Experts of a small language model: a sigmoid router.
Below are experts of layer 2 (counted from 0) of a mixture-of-experts language model. Rows are named router (the router's row for the expert), down (a neuron's output weights, with its number) and show model dimensions 0-191. Each number is 200 + 40 x the weight over its row's rms, rounded and kept within 0 to 999.
After each expert's rows: "comes before" lists some tokens at least twice as common just after its tokens as in all text. This comes from a sample of Wikipedia text that the model never trained on. Tokens count by the router's weight.

# expert 16
router,199,138,84,262,110,214,188,259,217,162,216,213,224,212,183,132,99,185,210,206,230,188,199,208,267,255,173,168,176,282,191,240,227,247,222,271,147,209,151,369,210,164,178,205,109,286,159,210,265,197,195,200,142,205,253,233,163,143,201,266,193,250,222,169,259,198,191,166,224,163,211,198,198,231,179,199,154,217,202,199,167,204,121,189,247,221,209,235,187,176,207,120,296,198,206,238,177,196,247,218,181,162,185,207,211,223,191,178,188,211,201,192,207,193,154,173,205,166,136,265,146,190,167,256,149,195,184,199,192,176,192,186,185,202,184,246,236,204,212,234,260,209,223,222,169,200,184,202,240,146,168,212,193,234,193,254,127,283,255,228,231,190,141,207,189,269,187,207,155,220,148,212,177,212,203,207,171,182,188,191,183,161,129,230,218,207,219,111,289,174,174,192
down0,161,139,207,258,246,206,177,219,190,218,229,190,182,140,144,113,215,181,204,248,227,240,234,165,160,119,246,258,206,246,91,203,184,216,204,175,167,224,192,226,182,193,206,181,176,183,197,223,194,138,160,139,240,242,248,202,250,255,188,175,113,290,180,267,179,202,214,261,205,223,222,221,164,159,142,155,186,235,185,190,233,184,206,166,257,200,210,169,246,241,147,159,140,239,246,247,179,269,163,191,189,231,149,211,140,190,202,172,146,190,145,177,244,154,177,146,227,176,191,250,170,185,193,234,164,255,234,172,240,220,211,203,242,196,287,165,232,153,223,322,127,188,286,149,226,251,117,206,206,194,172,181,221,223,261,210,200,248,251,235,217,167,168,165,247,153,243,240,170,200,242,166,204,226,179,243,167,192,178,186,173,208,213,300,149,283,167,213,218,248,202,160
down1,222,181,231,180,177,239,212,238,189,138,279,224,216,289,208,171,226,240,230,181,178,123,153,222,222,128,193,161,192,95,163,252,221,224,231,241,171,132,253,202,188,207,140,240,192,304,181,204,229,207,231,237,226,214,249,237,190,254,181,211,231,156,226,146,237,217,229,156,220,227,233,208,197,203,201,201,271,230,132,232,186,209,116,176,192,128,176,210,206,179,89,277,178,181,207,210,132,183,201,211,189,238,239,227,218,153,160,235,235,212,161,288,158,219,230,164,259,211,185,192,176,204,147,140,198,214,259,216,206,225,154,197,224,203,191,207,130,152,192,213,292,263,171,225,157,166,231,206,182,192,190,237,300,231,187,222,224,184,203,212,217,204,210,190,157,135,232,239,180,216,220,190,240,242,123,101,124,200,141,265,226,227,229,250,173,198,156,188,260,157,199,133
down2,212,290,149,145,188,228,278,240,180,121,177,170,244,194,248,138,180,139,214,214,215,233,155,216,132,154,203,253,192,229,154,148,243,258,207,206,183,209,268,118,202,214,159,183,217,208,197,177,237,126,220,246,206,207,213,110,102,128,213,179,212,169,206,244,118,239,192,226,213,251,199,206,293,220,222,172,193,210,210,279,170,136,197,232,189,203,229,108,227,217,146,193,176,194,207,179,217,171,206,240,196,230,169,197,163,162,214,189,204,217,192,289,237,197,217,154,192,230,196,239,117,244,201,243,179,219,195,224,237,202,139,211,217,259,266,198,178,176,184,201,143,161,269,191,174,182,175,220,190,197,168,259,165,151,160,231,156,212,161,105,158,277,151,147,142,184,201,182,130,244,172,188,282,140,229,197,225,205,172,163,189,150,191,133,193,202,200,190,251,171,124,184
comes before: " of", ",", ".", " in", " to", " and"

# expert 17
router,187,179,162,194,223,166,266,250,221,217,213,134,234,194,220,132,236,196,257,256,191,230,240,209,256,216,298,225,259,263,208,236,290,245,188,170,182,229,199,264,229,225,258,206,219,248,178,173,249,221,224,229,201,223,180,233,208,149,167,234,243,172,201,128,184,141,288,237,214,196,202,251,178,187,174,202,253,128,208,203,191,161,132,197,199,275,153,157,228,174,202,205,244,249,193,243,188,183,183,215,168,231,142,194,200,207,267,198,197,128,157,220,263,225,125,179,171,222,205,262,231,174,225,206,151,209,211,122,153,140,199,154,224,249,176,297,161,227,131,256,122,190,269,246,183,221,152,240,191,208,181,207,204,153,233,184,176,248,184,224,252,138,104,217,252,130,199,180,110,194,169,185,195,171,231,202,188,165,203,194,190,158,213,103,217,178,221,177,200,167,118,176
down0,230,204,204,183,122,205,229,230,196,190,245,217,159,257,151,184,209,194,237,227,194,182,186,199,211,198,149,171,210,261,234,154,214,198,150,236,190,245,115,165,190,271,188,202,164,302,207,182,237,234,178,213,222,240,191,224,220,312,221,200,262,223,279,256,206,291,184,162,190,262,219,199,218,279,185,177,178,186,241,208,122,213,273,214,205,207,220,254,109,201,246,223,149,300,254,207,262,203,166,140,146,125,258,188,242,216,197,196,197,239,191,218,210,203,240,200,162,190,242,169,175,225,167,203,273,226,187,227,207,208,256,247,243,168,237,216,271,212,199,185,260,319,272,201,155,192,279,259,249,144,199,198,197,234,199,169,161,164,283,257,201,229,245,225,187,176,189,203,200,229,235,169,150,193,207,189,161,199,158,175,197,225,209,159,229,242,158,240,157,253,277,208
down1,189,288,195,170,192,163,190,164,214,217,144,138,146,214,166,214,243,201,203,215,181,217,238,193,207,261,215,183,192,247,249,249,204,249,195,230,259,216,211,276,101,207,207,108,128,206,190,198,182,164,162,244,180,165,183,199,214,180,209,180,168,221,167,210,187,158,179,161,180,162,223,137,187,180,246,229,157,202,187,171,224,198,262,142,158,162,127,136,82,205,273,175,174,213,198,190,145,206,241,208,239,149,186,175,237,175,284,218,205,181,202,213,182,182,191,217,215,257,193,206,223,168,187,201,194,122,185,103,198,224,190,308,103,196,182,254,178,141,219,240,135,171,155,230,161,151,225,241,222,231,256,256,192,202,255,248,238,240,155,247,239,167,149,120,265,194,146,196,150,212,211,200,177,232,187,158,182,195,169,214,212,177,190,236,242,101,251,225,170,278,159,264
down2,286,197,195,167,207,237,192,214,147,214,246,145,168,235,251,196,249,256,217,226,216,209,217,187,213,278,173,220,141,223,213,234,208,190,120,164,154,212,182,205,170,198,197,178,164,180,213,148,160,245,202,218,132,178,211,223,206,226,174,155,193,178,181,155,224,236,261,196,294,221,175,260,182,179,217,246,259,207,213,175,143,166,155,151,100,209,213,151,141,186,138,225,260,193,142,231,125,237,234,273,211,164,232,207,236,232,259,186,250,151,225,216,202,280,249,255,209,247,225,254,204,189,186,199,159,179,227,199,174,199,178,204,198,183,187,272,122,232,145,127,249,257,156,228,227,168,173,192,179,269,151,164,197,102,193,148,258,245,148,189,180,190,164,126,210,198,244,130,231,174,223,226,190,137,193,274,199,143,163,166,127,258,233,220,219,208,122,273,180,204,169,192
comes before: ",", " of", " and", " (", " in", "'s"

# expert 14
router,240,209,204,246,270,217,170,234,275,165,203,140,234,156,158,213,160,163,237,107,300,302,141,188,224,196,280,266,195,161,278,241,160,177,143,175,216,258,205,262,254,179,194,139,163,193,205,234,183,224,176,192,263,207,228,182,200,179,242,186,237,181,231,215,182,217,185,211,148,238,217,190,103,144,178,139,203,246,167,207,207,176,192,139,179,271,169,190,239,163,198,238,131,240,197,201,181,217,199,202,232,226,216,202,211,246,264,230,225,186,166,180,132,194,220,216,264,191,155,140,220,143,181,161,264,179,233,185,199,203,227,282,201,184,128,213,206,236,154,227,164,188,212,227,267,205,177,182,174,227,159,229,126,147,179,278,245,213,247,266,96,245,209,257,187,200,189,190,162,177,204,234,270,153,220,167,257,217,164,126,242,183,213,178,210,145,194,145,209,168,209,173
down0,246,191,240,167,194,245,200,211,239,199,197,216,244,174,268,158,215,190,149,225,207,167,231,197,176,166,217,217,311,212,158,252,145,248,177,222,215,187,106,158,236,211,140,181,284,137,244,154,226,182,184,167,257,199,173,154,141,222,248,203,181,293,259,234,214,205,211,208,203,192,242,205,189,192,211,216,221,252,202,259,195,249,161,165,243,167,114,155,231,143,168,227,204,195,200,246,133,210,236,190,231,158,129,176,212,160,220,202,175,241,276,162,267,124,179,229,208,149,186,184,173,174,240,224,300,220,161,198,106,158,228,240,190,226,213,182,322,178,138,254,176,239,244,235,212,133,266,236,202,211,240,225,148,277,214,162,224,182,200,240,215,164,186,268,255,169,223,219,172,156,203,189,225,171,199,230,184,167,263,182,132,146,197,191,228,238,257,191,264,193,179,186
down1,156,207,242,268,203,213,146,170,130,134,246,187,207,185,239,192,226,179,222,153,234,165,188,281,189,147,221,186,191,161,249,203,183,259,184,157,220,176,210,112,151,186,170,185,191,178,122,232,178,230,258,223,178,223,275,148,166,205,230,223,174,182,198,200,225,247,143,175,228,240,153,185,170,184,216,144,122,245,144,189,228,202,253,254,256,184,168,207,133,227,208,175,198,253,213,215,180,220,169,143,237,234,215,158,186,235,210,233,206,176,131,186,237,251,181,124,170,105,214,155,188,207,176,181,189,264,230,178,201,326,203,222,204,180,280,201,224,161,201,210,216,278,276,223,178,181,160,230,237,146,208,223,251,252,152,254,247,129,245,223,229,155,274,241,223,218,193,174,189,175,231,151,185,188,195,239,160,265,194,169,113,207,169,282,204,122,250,162,149,238,235,229
down2,222,200,220,258,209,184,183,213,208,170,229,188,172,146,171,222,197,216,162,234,116,248,311,181,204,265,190,274,177,213,108,160,227,197,211,200,244,184,189,194,237,222,108,121,200,145,255,171,158,166,218,169,184,164,202,110,207,243,244,205,234,214,210,152,209,210,218,303,153,230,210,164,156,272,160,194,226,224,217,204,188,222,219,236,161,234,203,144,146,255,236,205,143,228,190,112,173,226,179,182,242,191,165,200,196,243,214,78,192,218,190,220,111,150,186,195,215,153,190,194,273,192,162,130,216,224,257,247,241,156,254,216,210,175,207,195,212,194,229,195,255,231,187,184,266,203,212,168,238,189,284,174,236,157,237,162,192,202,188,242,195,242,247,228,216,266,265,151,153,154,149,179,134,177,168,226,177,100,176,241,169,176,219,193,258,199,244,140,242,239,161,180
comes before: "\n", " ", "-", "|", " 0", " 1"

# expert 11
router,258,170,195,233,195,219,221,147,163,212,200,171,246,170,164,212,214,220,204,261,212,181,213,171,193,152,166,213,172,211,194,246,209,178,176,253,161,223,88,217,173,238,178,192,153,197,98,176,236,258,216,294,208,215,218,235,198,218,228,218,163,247,210,148,205,201,129,206,212,173,191,148,211,169,239,165,207,181,212,179,152,220,208,215,277,164,185,214,159,313,204,228,184,221,176,170,287,213,206,204,204,236,190,197,198,174,253,204,168,225,240,126,281,224,98,185,186,173,199,136,143,283,204,172,200,199,184,250,144,176,216,191,179,199,286,249,218,301,172,168,230,216,263,260,201,212,265,216,217,246,228,236,204,193,255,219,189,204,215,247,224,242,217,226,187,199,215,137,119,85,160,181,131,209,238,174,242,204,250,136,251,181,242,160,102,243,169,165,144,165,180,171
down0,229,198,176,238,211,283,240,263,250,106,145,203,220,210,198,204,128,191,208,181,259,230,127,166,274,139,298,221,255,228,245,163,226,227,236,147,220,225,148,221,192,192,220,217,213,195,166,242,130,215,191,110,133,211,211,263,253,116,235,187,241,249,204,226,185,190,149,128,162,141,215,195,153,202,189,130,94,225,190,226,168,238,151,211,210,198,180,190,186,177,233,188,250,208,180,224,121,221,224,196,195,165,206,225,165,176,293,165,249,203,203,208,146,226,189,161,161,242,151,235,200,191,188,147,217,214,216,204,191,177,257,185,163,241,183,217,246,303,219,191,159,178,215,175,163,174,228,190,168,238,263,156,170,199,282,194,256,269,263,223,160,149,196,200,172,197,195,182,280,198,245,203,236,156,210,126,194,266,128,224,178,186,185,257,247,217,193,227,198,191,208,146
down1,211,216,175,177,168,247,176,192,269,194,222,177,165,235,164,237,247,158,225,262,163,159,177,199,218,231,196,222,205,221,332,183,77,208,189,247,188,181,278,230,186,187,240,241,130,216,287,182,272,199,180,221,128,155,111,189,192,208,228,170,170,260,182,206,230,172,233,179,199,194,236,158,231,141,173,257,246,220,249,222,195,252,189,194,165,180,157,205,184,156,213,166,230,247,247,226,237,288,195,251,159,208,167,126,221,180,160,241,206,192,188,242,185,217,304,208,260,129,168,213,252,189,219,193,192,239,183,227,211,157,190,209,218,254,216,215,226,240,218,174,189,203,159,201,146,196,216,122,232,197,169,110,210,301,243,234,202,159,189,206,184,213,214,205,268,146,212,161,253,171,193,245,200,202,155,210,112,222,146,173,185,160,215,180,253,192,230,260,181,260,118,135
down2,217,114,230,207,271,190,209,208,119,234,248,222,170,247,222,212,184,215,185,253,218,197,246,248,173,180,235,234,188,198,117,146,166,236,225,139,185,271,192,224,192,205,172,236,174,226,116,185,229,159,261,203,191,203,197,197,219,192,182,229,150,216,190,225,284,189,179,215,150,166,141,281,139,247,210,284,254,197,175,189,139,215,242,199,198,203,184,302,189,145,228,189,169,188,241,229,212,191,223,204,230,160,200,111,206,281,200,206,218,264,216,194,194,146,186,201,252,201,208,171,227,238,170,187,258,203,128,157,232,246,265,255,229,212,150,205,223,173,216,217,188,215,194,165,188,169,173,207,239,220,263,259,179,224,181,200,169,192,165,206,124,210,116,234,212,169,134,195,252,228,227,247,247,173,293,130,170,228,77,223,141,153,184,187,253,258,254,274,247,158,193,186
comes before: "\n", "|", "-", "==", "The", " The"

# expert 10
router,226,187,230,178,162,186,240,195,162,220,201,161,230,226,168,185,150,210,219,259,159,212,139,149,196,246,226,179,163,198,207,230,208,181,222,159,211,260,133,217,199,295,291,252,210,234,178,251,180,159,192,190,166,214,224,233,235,173,252,257,165,189,185,234,101,226,167,228,196,170,223,174,194,199,174,199,185,190,221,274,175,174,248,134,176,116,207,221,162,256,238,287,230,179,189,167,154,174,120,76,242,182,198,225,124,247,203,236,192,216,285,228,188,241,146,156,169,205,214,150,282,236,272,220,267,186,98,180,149,199,177,172,174,280,232,219,161,259,200,143,166,140,213,225,119,198,214,213,217,250,181,237,170,165,187,189,211,122,222,161,163,155,249,240,249,207,185,182,178,153,258,196,196,164,219,195,226,163,231,147,183,226,225,145,165,246,201,198,259,168,167,216
down0,251,229,185,229,188,179,210,184,152,131,253,211,243,144,168,175,180,146,228,197,190,199,138,172,118,164,263,148,262,173,164,215,203,174,164,197,182,170,219,235,189,197,175,241,217,262,285,159,171,239,212,145,210,122,245,269,230,175,214,224,233,197,180,190,266,174,203,185,250,145,228,78,240,145,239,175,162,227,252,170,132,235,195,213,217,220,222,214,119,216,195,195,148,222,237,182,196,110,225,225,209,173,223,262,226,125,267,232,191,165,232,227,245,248,190,279,160,219,210,140,173,160,283,199,161,224,239,280,260,163,277,222,237,247,203,242,208,128,192,260,269,182,201,247,249,159,238,190,178,176,227,164,216,206,220,205,236,199,245,218,190,220,192,215,156,180,151,226,196,246,202,196,162,206,226,160,254,131,261,231,195,196,161,278,207,226,239,284,187,175,160,216
down1,88,219,144,250,141,212,134,221,266,261,217,175,258,252,139,116,185,254,211,180,230,248,168,217,174,209,101,182,145,208,194,190,266,183,185,208,196,232,214,226,204,292,192,163,196,143,225,232,162,210,243,284,167,171,181,126,247,197,176,178,256,146,190,181,184,250,195,166,217,162,146,261,176,176,243,184,136,161,221,274,196,223,164,288,164,189,236,159,259,239,280,257,231,239,216,144,224,215,206,201,157,163,219,170,161,185,193,199,207,205,238,176,171,212,286,223,150,253,193,239,206,220,213,241,162,213,147,192,204,264,213,222,184,218,164,209,260,200,228,112,158,220,185,194,219,179,226,185,215,215,228,87,155,197,157,122,215,184,226,194,196,218,251,222,207,233,195,197,216,290,264,236,196,242,159,178,216,190,279,210,237,226,178,221,210,208,170,218,201,262,257,186
down2,203,139,198,186,251,217,230,205,173,189,208,228,182,231,145,229,263,195,229,229,141,225,197,216,181,210,216,204,207,248,171,242,240,176,146,247,185,241,201,191,195,148,193,97,141,239,198,184,201,234,205,239,233,148,177,233,243,110,184,183,163,209,207,230,286,177,185,166,217,251,211,181,209,237,162,237,160,248,220,153,251,141,200,185,180,214,198,235,280,184,187,157,177,270,207,220,226,174,186,149,165,238,228,166,244,223,218,190,178,266,199,207,315,157,164,170,148,94,196,158,258,146,205,228,183,180,155,167,234,238,225,187,101,177,215,206,188,200,258,322,152,164,246,280,140,220,155,141,218,270,174,231,261,219,242,216,237,229,152,259,183,207,202,162,184,230,190,197,242,245,150,218,224,276,196,208,180,167,195,149,247,246,207,165,266,184,247,181,124,259,241,150
comes before: " |", "–", ")", "1", "2", "0"

# expert 3
router,234,221,163,193,213,190,202,190,209,163,212,168,253,154,130,251,118,209,281,185,220,210,176,240,177,176,259,210,233,257,263,229,167,137,212,201,250,193,151,282,138,250,230,171,146,252,202,231,159,186,248,201,225,146,180,221,234,145,277,224,232,208,212,163,267,198,252,184,131,253,177,131,150,186,183,200,229,195,137,249,201,198,153,167,176,187,163,120,224,224,257,201,192,168,202,143,181,156,187,210,243,261,236,188,215,305,274,133,169,164,194,206,280,123,124,234,245,136,184,161,232,154,207,155,206,225,192,244,155,150,181,214,127,154,183,246,213,178,226,227,189,195,143,184,186,212,191,203,233,193,187,218,148,211,255,162,260,109,211,150,203,208,244,266,267,236,201,198,261,231,152,186,168,208,182,216,221,275,199,159,186,176,216,214,234,206,124,195,195,209,142,238
down0,190,157,264,200,201,227,217,229,238,237,182,145,220,180,100,162,248,186,166,177,118,269,286,128,238,199,210,216,156,164,176,258,204,174,107,161,211,195,239,130,175,186,142,184,196,179,261,202,184,263,224,169,176,262,183,138,217,226,180,242,162,230,169,161,260,184,194,226,197,242,283,217,188,225,191,121,104,127,202,197,190,223,203,165,205,253,155,202,118,247,229,180,148,208,195,242,143,221,193,165,245,194,199,218,193,173,166,187,233,266,185,278,194,212,238,226,154,251,212,97,180,152,220,239,188,180,231,190,172,250,260,270,241,293,215,233,208,185,184,150,137,227,203,245,227,215,228,227,150,194,138,214,150,178,270,250,225,191,236,224,233,173,130,225,211,178,192,220,226,212,234,137,205,188,151,176,134,248,151,181,229,232,194,211,203,247,193,226,260,230,192,157
down1,160,184,217,237,231,137,193,168,213,151,227,237,220,154,254,112,170,216,171,252,243,192,225,205,148,214,187,191,183,105,189,214,197,248,282,185,246,160,145,209,199,205,218,201,183,155,223,245,188,90,274,212,242,225,187,144,168,214,191,160,170,189,203,232,180,192,130,252,131,102,138,193,165,172,202,189,239,205,207,209,177,168,174,232,253,244,177,239,266,191,153,156,181,247,201,177,240,188,265,232,212,235,221,134,233,216,221,193,185,207,208,163,256,223,184,213,212,275,212,154,221,173,244,133,120,231,184,142,234,235,151,170,229,139,227,222,256,174,145,187,218,145,185,209,170,186,115,281,114,167,207,169,229,243,195,123,210,247,135,241,255,193,121,171,195,129,158,246,234,203,210,210,165,182,231,223,109,239,176,220,184,208,199,224,161,204,224,186,195,181,106,175
down2,152,261,231,209,229,213,218,177,211,203,257,222,197,224,217,251,214,195,211,204,216,205,201,219,273,161,249,168,256,226,246,196,224,215,226,239,207,231,199,181,144,263,308,171,212,299,203,243,183,204,136,247,226,214,174,193,188,275,253,152,257,242,158,213,150,161,175,234,193,110,140,233,245,194,265,240,268,185,164,241,174,237,136,188,121,144,130,144,250,198,96,100,246,143,185,278,153,202,213,135,248,218,180,230,241,112,209,195,189,206,227,145,184,143,247,215,203,228,156,215,170,230,279,214,174,216,210,189,280,185,152,232,200,209,186,190,183,249,256,232,165,198,195,132,191,181,225,149,212,145,233,210,273,183,189,160,187,237,207,132,197,190,202,178,255,165,187,203,175,171,160,213,167,219,283,162,197,179,163,204,146,224,149,225,246,197,227,197,240,213,180,193
comes before: " |", "–", ")", ";", "%", " first"

# expert 19
router,203,148,121,189,192,280,223,225,232,181,225,268,141,165,277,219,196,227,198,155,227,229,142,231,210,146,187,256,207,278,165,236,161,265,262,200,162,245,163,154,113,214,247,236,215,184,199,147,195,225,203,227,153,272,226,246,213,260,306,226,133,176,211,169,245,171,197,259,119,205,206,200,236,253,207,207,234,159,215,250,243,187,194,143,179,158,215,166,173,235,236,215,206,231,250,174,232,226,266,116,218,150,205,188,188,160,126,181,227,247,179,197,178,222,190,269,171,215,213,279,285,187,212,149,246,203,166,241,168,205,232,217,181,119,144,205,144,207,218,195,259,297,202,132,211,171,185,234,273,268,184,203,177,145,205,178,181,219,255,190,201,199,188,217,145,230,205,166,257,192,205,181,162,163,230,145,128,214,169,244,196,255,187,262,200,156,204,219,216,208,200,155
down0,212,267,177,218,212,277,227,176,203,191,260,173,196,204,167,247,180,224,186,202,194,212,159,176,197,240,168,178,262,181,163,248,172,168,180,191,187,228,99,173,68,294,165,171,204,186,197,197,218,206,234,150,199,231,188,261,210,220,173,213,219,157,186,217,230,171,189,172,167,185,270,169,150,338,187,196,233,175,191,80,187,164,193,122,232,153,157,207,220,198,275,243,254,198,215,180,177,230,200,225,223,206,249,194,192,190,188,175,149,205,249,179,180,179,180,183,263,143,217,252,210,180,206,249,217,226,145,233,239,277,210,146,179,141,224,211,176,212,246,218,160,149,160,203,235,242,169,207,146,185,187,171,79,241,250,255,213,157,206,225,220,205,275,134,236,237,238,175,194,160,194,206,211,134,227,177,217,271,175,218,222,191,140,120,163,154,239,199,298,190,159,172
down1,216,208,179,168,141,174,206,177,281,202,110,246,240,209,86,216,160,174,202,184,198,274,223,142,176,211,177,251,249,260,302,206,233,224,180,183,220,216,148,191,291,211,169,179,243,223,147,215,142,206,246,212,176,171,147,211,202,272,174,256,217,237,224,184,205,203,171,146,176,228,283,228,144,267,222,183,215,151,209,179,84,162,202,169,161,197,211,190,217,217,216,124,164,235,245,269,225,207,200,200,199,139,199,270,172,200,223,194,184,157,176,228,196,164,251,176,178,175,172,120,198,160,221,189,159,209,233,214,201,174,171,233,191,273,145,202,199,142,190,163,228,172,267,191,253,119,277,248,275,239,191,245,224,208,192,196,189,242,161,223,195,204,229,186,200,190,212,216,221,172,208,173,267,255,255,182,238,258,167,115,214,130,108,139,221,224,201,156,250,189,179,200
down2,234,139,223,223,154,294,133,169,199,166,191,195,224,250,223,221,155,204,192,224,224,132,181,233,238,166,292,149,209,176,228,170,199,219,184,212,148,216,193,234,238,274,165,251,186,211,218,171,203,216,216,262,167,178,195,196,221,217,227,204,172,173,162,150,168,194,224,244,151,198,238,175,187,283,98,194,180,200,208,218,196,252,201,109,225,218,186,299,221,251,228,175,174,219,262,183,317,213,188,160,212,211,260,161,161,217,191,255,217,175,252,139,215,126,220,241,155,165,182,235,204,249,202,166,202,231,198,193,179,204,159,181,193,134,180,214,197,288,194,245,216,223,322,249,213,294,290,173,191,136,220,156,239,184,185,208,168,228,265,223,217,205,190,175,228,162,219,212,154,181,155,167,229,180,245,124,126,181,231,214,274,252,151,196,194,259,155,227,231,187,162,251
comes before: " the", " a", " his", " an", " as", " The"

# expert 5
router,159,207,184,237,117,247,202,206,213,183,185,238,215,247,210,253,122,203,261,171,169,208,125,160,223,230,172,254,287,231,333,218,195,223,199,302,177,186,145,216,178,243,297,239,185,224,212,213,229,241,242,153,225,231,134,205,240,173,194,218,242,248,237,139,160,197,158,175,166,170,208,243,240,223,183,203,126,182,111,261,185,162,129,244,184,277,215,205,218,217,230,187,219,229,224,177,228,192,213,255,241,188,145,206,188,232,213,197,305,195,278,189,199,158,201,221,211,221,200,119,221,217,222,179,214,197,220,216,231,182,202,220,233,237,229,221,236,228,159,219,202,215,203,185,146,165,281,213,220,225,264,239,189,148,199,244,209,97,219,220,153,265,147,234,195,161,244,156,175,184,223,289,238,218,189,183,144,204,260,186,256,284,181,250,213,214,246,231,198,190,239,183
down0,161,156,168,273,226,214,218,213,196,170,215,171,170,190,205,205,183,182,277,171,274,212,152,233,180,195,204,146,269,204,177,195,264,205,243,147,216,247,155,253,205,219,219,236,184,257,182,172,277,129,265,200,185,160,154,197,202,219,198,225,135,268,192,177,216,222,234,200,241,204,199,152,238,237,158,158,221,190,236,251,142,131,287,273,263,196,283,178,201,164,116,130,235,186,199,201,197,177,206,155,175,121,197,198,145,248,260,187,189,263,196,160,183,211,209,250,165,173,193,197,205,185,214,135,195,167,287,239,146,204,218,149,251,105,168,215,231,192,195,254,217,260,249,160,219,183,224,225,255,216,224,205,232,221,231,198,241,149,253,268,121,195,226,181,214,210,157,105,181,204,146,244,133,197,115,195,168,180,182,237,246,236,205,112,145,222,207,164,152,223,200,195
down1,163,289,162,198,156,178,125,189,111,188,190,111,205,176,171,193,262,173,161,234,190,254,249,154,262,165,190,232,293,281,207,264,206,258,289,185,189,211,163,204,166,206,208,190,143,238,214,197,121,185,171,191,174,189,221,259,248,170,290,162,199,241,228,241,181,118,159,196,216,127,233,216,137,188,219,216,140,242,253,236,210,270,124,196,200,164,163,222,179,247,138,145,155,183,191,139,249,257,190,255,218,135,192,178,240,199,250,166,247,158,232,193,188,155,255,205,170,276,246,252,209,176,166,127,170,261,176,176,193,128,148,203,208,196,195,209,185,234,226,182,174,199,159,248,210,180,230,185,217,243,212,197,272,184,208,192,177,243,251,204,210,191,211,255,228,199,181,219,209,235,213,215,148,226,235,192,209,227,220,193,160,180,141,253,166,160,235,96,232,227,174,171
down2,253,154,246,214,208,228,283,293,221,155,260,216,219,194,177,134,214,177,234,174,263,251,201,167,154,167,114,291,283,225,147,232,271,141,219,215,192,244,195,209,218,169,204,255,191,191,87,175,199,218,166,195,211,249,195,188,234,268,138,96,175,177,184,153,184,187,195,210,175,240,270,232,200,211,181,205,234,279,190,172,247,217,178,182,151,172,169,244,202,182,243,220,264,194,198,225,258,225,239,178,183,226,278,237,247,168,205,215,155,191,244,228,210,256,151,182,162,180,222,177,212,219,222,237,173,157,210,204,182,154,273,181,203,184,210,181,177,178,282,139,206,217,186,247,244,255,79,215,179,208,186,214,224,205,288,221,245,265,188,255,157,183,245,212,216,225,120,189,169,178,177,228,158,254,164,145,158,188,209,205,176,180,167,204,230,181,249,194,176,137,125,195
comes before: " |", "–", ";", ")", "%", "th"

# expert 12
router,257,173,237,186,218,203,243,200,260,152,217,173,240,150,230,184,190,170,161,249,250,184,204,196,211,250,216,190,189,201,202,226,240,178,204,228,209,224,94,210,279,241,241,166,236,149,145,168,231,271,219,264,271,179,189,224,220,226,192,230,157,218,149,161,233,303,125,184,196,228,226,203,236,173,230,195,260,140,198,221,142,275,216,129,151,181,195,228,126,216,183,140,101,210,224,171,250,142,230,250,181,175,223,209,225,248,169,229,211,223,188,208,214,172,175,128,232,202,248,202,195,252,213,169,208,110,195,148,192,194,244,273,113,239,228,211,203,283,165,243,180,221,198,286,166,143,300,200,201,207,104,222,199,190,239,225,216,229,181,204,161,160,218,172,261,264,157,236,224,129,243,177,184,248,178,194,212,241,191,171,220,144,168,175,244,236,243,159,179,189,230,166
down0,227,241,279,236,213,213,183,90,167,217,182,159,215,204,84,216,211,201,205,158,173,111,248,225,247,206,245,198,172,201,219,194,272,166,222,263,178,183,218,130,138,202,203,147,185,151,189,185,204,165,324,229,179,203,134,266,196,145,207,171,182,252,234,156,334,208,250,223,270,246,228,225,150,215,188,201,187,103,176,212,236,247,129,211,231,233,260,201,246,201,209,236,217,208,222,166,255,245,182,169,203,184,184,193,208,236,220,238,219,202,207,233,115,246,177,173,246,172,202,238,211,207,192,225,169,213,170,169,225,176,228,222,244,183,124,210,256,176,196,119,210,232,222,202,182,233,208,237,129,179,243,204,199,136,242,196,103,181,191,212,147,180,188,245,146,222,215,247,181,313,224,218,224,247,175,183,134,177,241,225,228,203,238,167,198,178,217,221,177,227,230,175
down1,228,184,185,170,159,204,159,225,157,168,205,199,187,272,150,208,168,172,201,226,153,170,116,152,208,180,173,203,263,222,190,171,168,163,207,242,216,257,169,175,273,227,249,140,188,201,151,172,151,251,250,287,232,196,254,209,213,121,179,174,166,311,207,176,187,134,197,208,160,248,187,287,170,147,210,223,227,221,171,273,180,232,212,168,193,168,105,127,207,223,180,186,98,196,146,198,152,197,259,202,221,193,198,275,221,191,177,118,224,181,168,219,167,179,259,216,159,193,224,212,188,160,198,126,190,264,178,220,229,177,157,247,114,181,148,129,198,145,191,260,212,224,141,284,222,200,166,215,208,209,183,264,193,214,270,194,207,177,124,182,182,223,278,204,208,253,206,147,211,185,211,234,178,227,201,190,168,193,245,156,209,213,152,169,206,238,180,210,269,133,290,221
down2,261,209,163,248,179,160,225,166,185,223,204,171,116,212,166,242,263,204,164,218,140,86,146,231,170,221,294,221,146,166,240,130,277,232,233,293,191,137,231,242,203,154,200,255,236,193,231,182,192,183,177,194,188,171,249,161,203,204,177,157,176,216,190,270,218,144,210,167,211,225,209,215,200,132,210,198,235,258,245,200,197,200,183,205,217,187,241,179,202,189,129,171,219,173,209,161,146,231,161,175,205,190,286,193,282,147,190,268,178,195,203,173,209,174,105,166,215,138,181,235,173,197,173,256,135,194,181,158,203,175,207,211,177,250,220,164,212,223,172,162,195,153,210,192,263,186,153,176,223,188,200,197,219,269,228,186,184,209,121,208,232,254,249,224,186,320,174,214,220,145,160,300,253,115,320,213,193,229,228,171,220,209,245,207,157,206,212,209,141,162,166,212
comes before: "-", "\n", "|", "==", ":", "The"